Weights of a small mixture-of-experts language model, trained from scratch on English Wikipedia: 16 experts in each of 11 layers.
Below are experts of layer 6 (counted from 0) of a mixture-of-experts language model. Rows are named router (the router's row for the expert), up (a neuron's input weights, with its number), down (a neuron's output weights, with its number) and show model dimensions 256-319. Each number is 128 + 24 x the weight over its row's rms, rounded and kept within 0 to 255. Numbers have three digits each.
Before each expert's rows: "comes before" lists some tokens at least twice as common just after its tokens as in all text. This comes from a sample of Wikipedia text that the model never trained on. Tokens count by the router's weight.

# expert 10
comes before: " the", " a", " his", " its", " an", " their"
router:153089160142111115116149106134120070101095115115139086150112139114116063084132164156160158146123125164092075156150113123110117146121095130139144103145129139101146105160097124135126095087117127
up0:126144187165140095103102181117100105139160114104136133112111131135107152137115148116109116118143169114147110158127088108115146136132088087128122152138081144135136120134112120121196118149092129
down0:148092125137118141128119104158168097125116100163112126137111105123124140156108089155116142118116133127111113181108147126137121121165109136083124077092158112172107116173150125130144122111094124
up1:174147104123100119111079100167140127137098078111137097166145136133128144120112096147129088102136186129185133113130143178125164115131145146118149126111157125113112134138129085139100094106124119
down1:135144094132182122160087137128162135165119158095091098127092160153128151102167157124154128101148133148127160138143114159106116088115127086121124131129134100115123107102124103124154115158122181
up2:138121135109122084124172113052116160124130109172132148131117165107089089166149141139134143143107147129141109130137119157134087155141118158111128161154152152122126131144100092158102139128089092
down2:117137149164113163129107132139148151130098173176093104093114104130145129122123118108113121114151169084083094102059118097143132121103124086150146150120139144100082129122142109094113138147094158
up3:126106120130102163117148147134121147122109122106131102152136146120155126141149172171171139113102127141124153108171154117149146152099072071098172140094090158127151115108125125183071150170092099
down3:137078085108116188138144115117146114109149124138124088099124146140118134099166119149114140126139134088181108094121148127141144170135139138136131134147165121112148086151100153126149110115171129
up4:137128128107117191080117164114151162116181108100116094132092173116137120144130134129093130101136093116119130137159149127086148147113144106076109139130135149139137139142124087104096130090130133
down4:156131173140127061125107123139160081152146162125140128163137110129086149113130141148120126151143174137140131135114127146148117125121140133166108120112094166157117128108157123136128113164156122
up5:143098136142145086112143127123107130109128107111156133166155142142117111097118142109113137142147164148089119159127184121125113116118166130114139142137165082122106130124132141165093129117119152
down5:149144102148121141123145120171114129179116135116113117141144146082110134102121163170129155115100157145106172136127136092105117131126119140120130096092116089106121088086138113110135151168131169
up6:122082087117143079154146123148133098131117153087100102131141120163136136166179143097134146133147155158145119125097091124101113131107115148102154122166115171110136153119144158094132117096150085
down6:124097134133116117155104101062162113112073121137128103066122134118146125125147156106137142106125165115160104118173140184144134115135107105090094183146146098140082126137124145152090144115108105

# expert 3
comes before: " the", " to", " ", " by", " in", " a"
router:153132135127124159127122162155118128132129146113132127169136149120102093140110129092142146074135093090120082140155139139138139093120079141120171141134141163085128129111141105112147117172120171
up0:127106124168134192149104116122120150151113109073129137125150176144142099173106086115174145092129133112113115133127108089116099128138127118168148102126177139073099110136123086167129115124152161
down0:128099172130119130126166079117090106157141142168166114135184080127114123124100125145124106153099149050110079114158110144124134109112130150146111162156152114130108123154139096096082150120164093
up1:145179161124121139152091118144125148120131139126083132132136141092151163185102082131166108125154120149183140116127164176097169144116148143186186102125120128134124090116139153082114088163072110
down1:137149172139124168131142112131169127168138134141136143087112124155125162130116139115100109110091133147118075108153140146148136143091081103126123145107108134123132121114082134110145112186113166
up2:183191130141134114111135158094147144119147092129171155121147162115081149119128187095107119124089157141117095145137123113173099112105123084116154103146148137149144112123099104100137123162122137
down2:092096172124112144149123138128145133161124102145124133143089086200154146158119128159088156144102092122113130134085128133143156139116093182121161140168143141141125206099086117092132123109156126
up3:099111192118149105180135097123097117137122111142143089139105097156173100139113134148114193137147119113134080108113136149138083125137152123112140147107123128054148149149126134091166104130160129
down3:100144194150124111132129120107102073118105071140131104113145118152120101127142111164139143150127142095150140140138083143094114126130126151165136137115125121109115085088132105120170130142087147
up4:114124116101098123124112138114140130124117166156152102127146116104130145137127146103122134089156161153105151138126155159121081113150152131131170114115107110108127141136141173142106140166116146
down4:133118164158153058135138104162127127119152136139102156139149131127091134142135166171107113149172084135136167122123134100113116119145083109096113137180115118073139088118112089132109096109149134
up5:116165143104151135130139108144104103130118157114154113119118110130102125167143151093114163170126162118095159124081111118139133117162096154112149127106121163119118131149182135116129104141155178
down5:141122126135135135101114106115171124112130166101129110129090128103139132111134145094146111144115136142131147157138088178100128145155149119151107115136094135133111109138077109135153131133141124
up6:143116146127145118074181171143117131152095150131140156161112125136124123149108137108144110110115120079141121123118193181166167107126116114112139114086154145089151108138149141177087117152160146
down6:081139085172133140100098104123158092119123114090130118088117147163113142125134133115139099126131149151099173101137119075142167137157123118107114102138110130141146151129120094138102160124145131

# expert 9
comes before: "\n", " The", " He", " In", " It", " She"
router:122110118151134093154100123124141125133083122112125104139130134136122117101126091118152130123137128106154145106147134141129124133121131108126161121121097137108152127119141154144143144126100126
up0:071152131151141116117106114122156152109087128128105143133108102139128109133117099119130114147121095095147154106146099099145108124124145077114119118125114141149134126140117136106143076140083146
down0:129082104140147123135093140124144136162170131064102099129157120117134122124102115136128111125135130116152143128092106119129099134145156087125136176118138102155135161159119122072160138142118105
up1:138125121137125125143115111155086087120129149143171129112121142096144133126133152121132141149129141144131150172143090128121094139119128153103185098117101098110139149128146105150153121130135159
down1:162170133103109181145130143113165103125130132139113134133118108157113125134109127146125107127150108108143087146126092130134132125123124140081122098128100150108137127092092155096082153130131206
up2:128125160114111160105192141123142122133090108107089110122168188151123119121148128141151110115136125100104106109137140122165154169150139118112147101099109140114093133111140156198137149116090165
down2:112097087146184133157122114104149120151143176183164101163109100116105120149108146110157163154139134171109117164149142108129122116102129151119095152115114107172141121131144098128115115172125121
up3:145082112125137161160134099161152154097122158117120125108116138128142085145148108120140138135104117159107124171166125168146155124100098126129123175148130085121141132144135116082136123126144125
down3:181126086114093107133139106131159111117128117156160135119143153123172146114098083092127144109113140134108116111115104123128110131127106162134113114164102132115129110109154118130082148113111207
up4:146127133111133130172147079113126123106072121149138097169116088086171085150117131156174158110083130105120126093114154089155106091154151130138117141093110118113154149166110129141130116128128156
down4:168119125152109147149143139145144146140135197120129154143064098140093126123127135124123149149161086133100094111144157127120161133190146147068101148106122144128133135103130095115127121079139116
up5:097150142197102146123087127126138084156120090137128119161155109104130132152149124137102114108124118131120149137173111118125115099101146113102138145096128134124097099109128119139103109169115163
down5:137156083145114137080098120143128095125130153115125114117149111133141095110106121121123150097109136093102123137139142113121108125117148147159125118090115131114147119147117156152114156117139140
up6:101091133138113119112161128137109163165128119134104113130098152157094120134091151132122175124147116119141134128069102148121126153127127137118113114165128117138117107121100147154125122151106125
down6:102161161122143179140111119143137096119109133139134143112097119177169116105132179130115135130132123150155153112142131103122117138103126141109147071106117133137132133127098108133125114163134144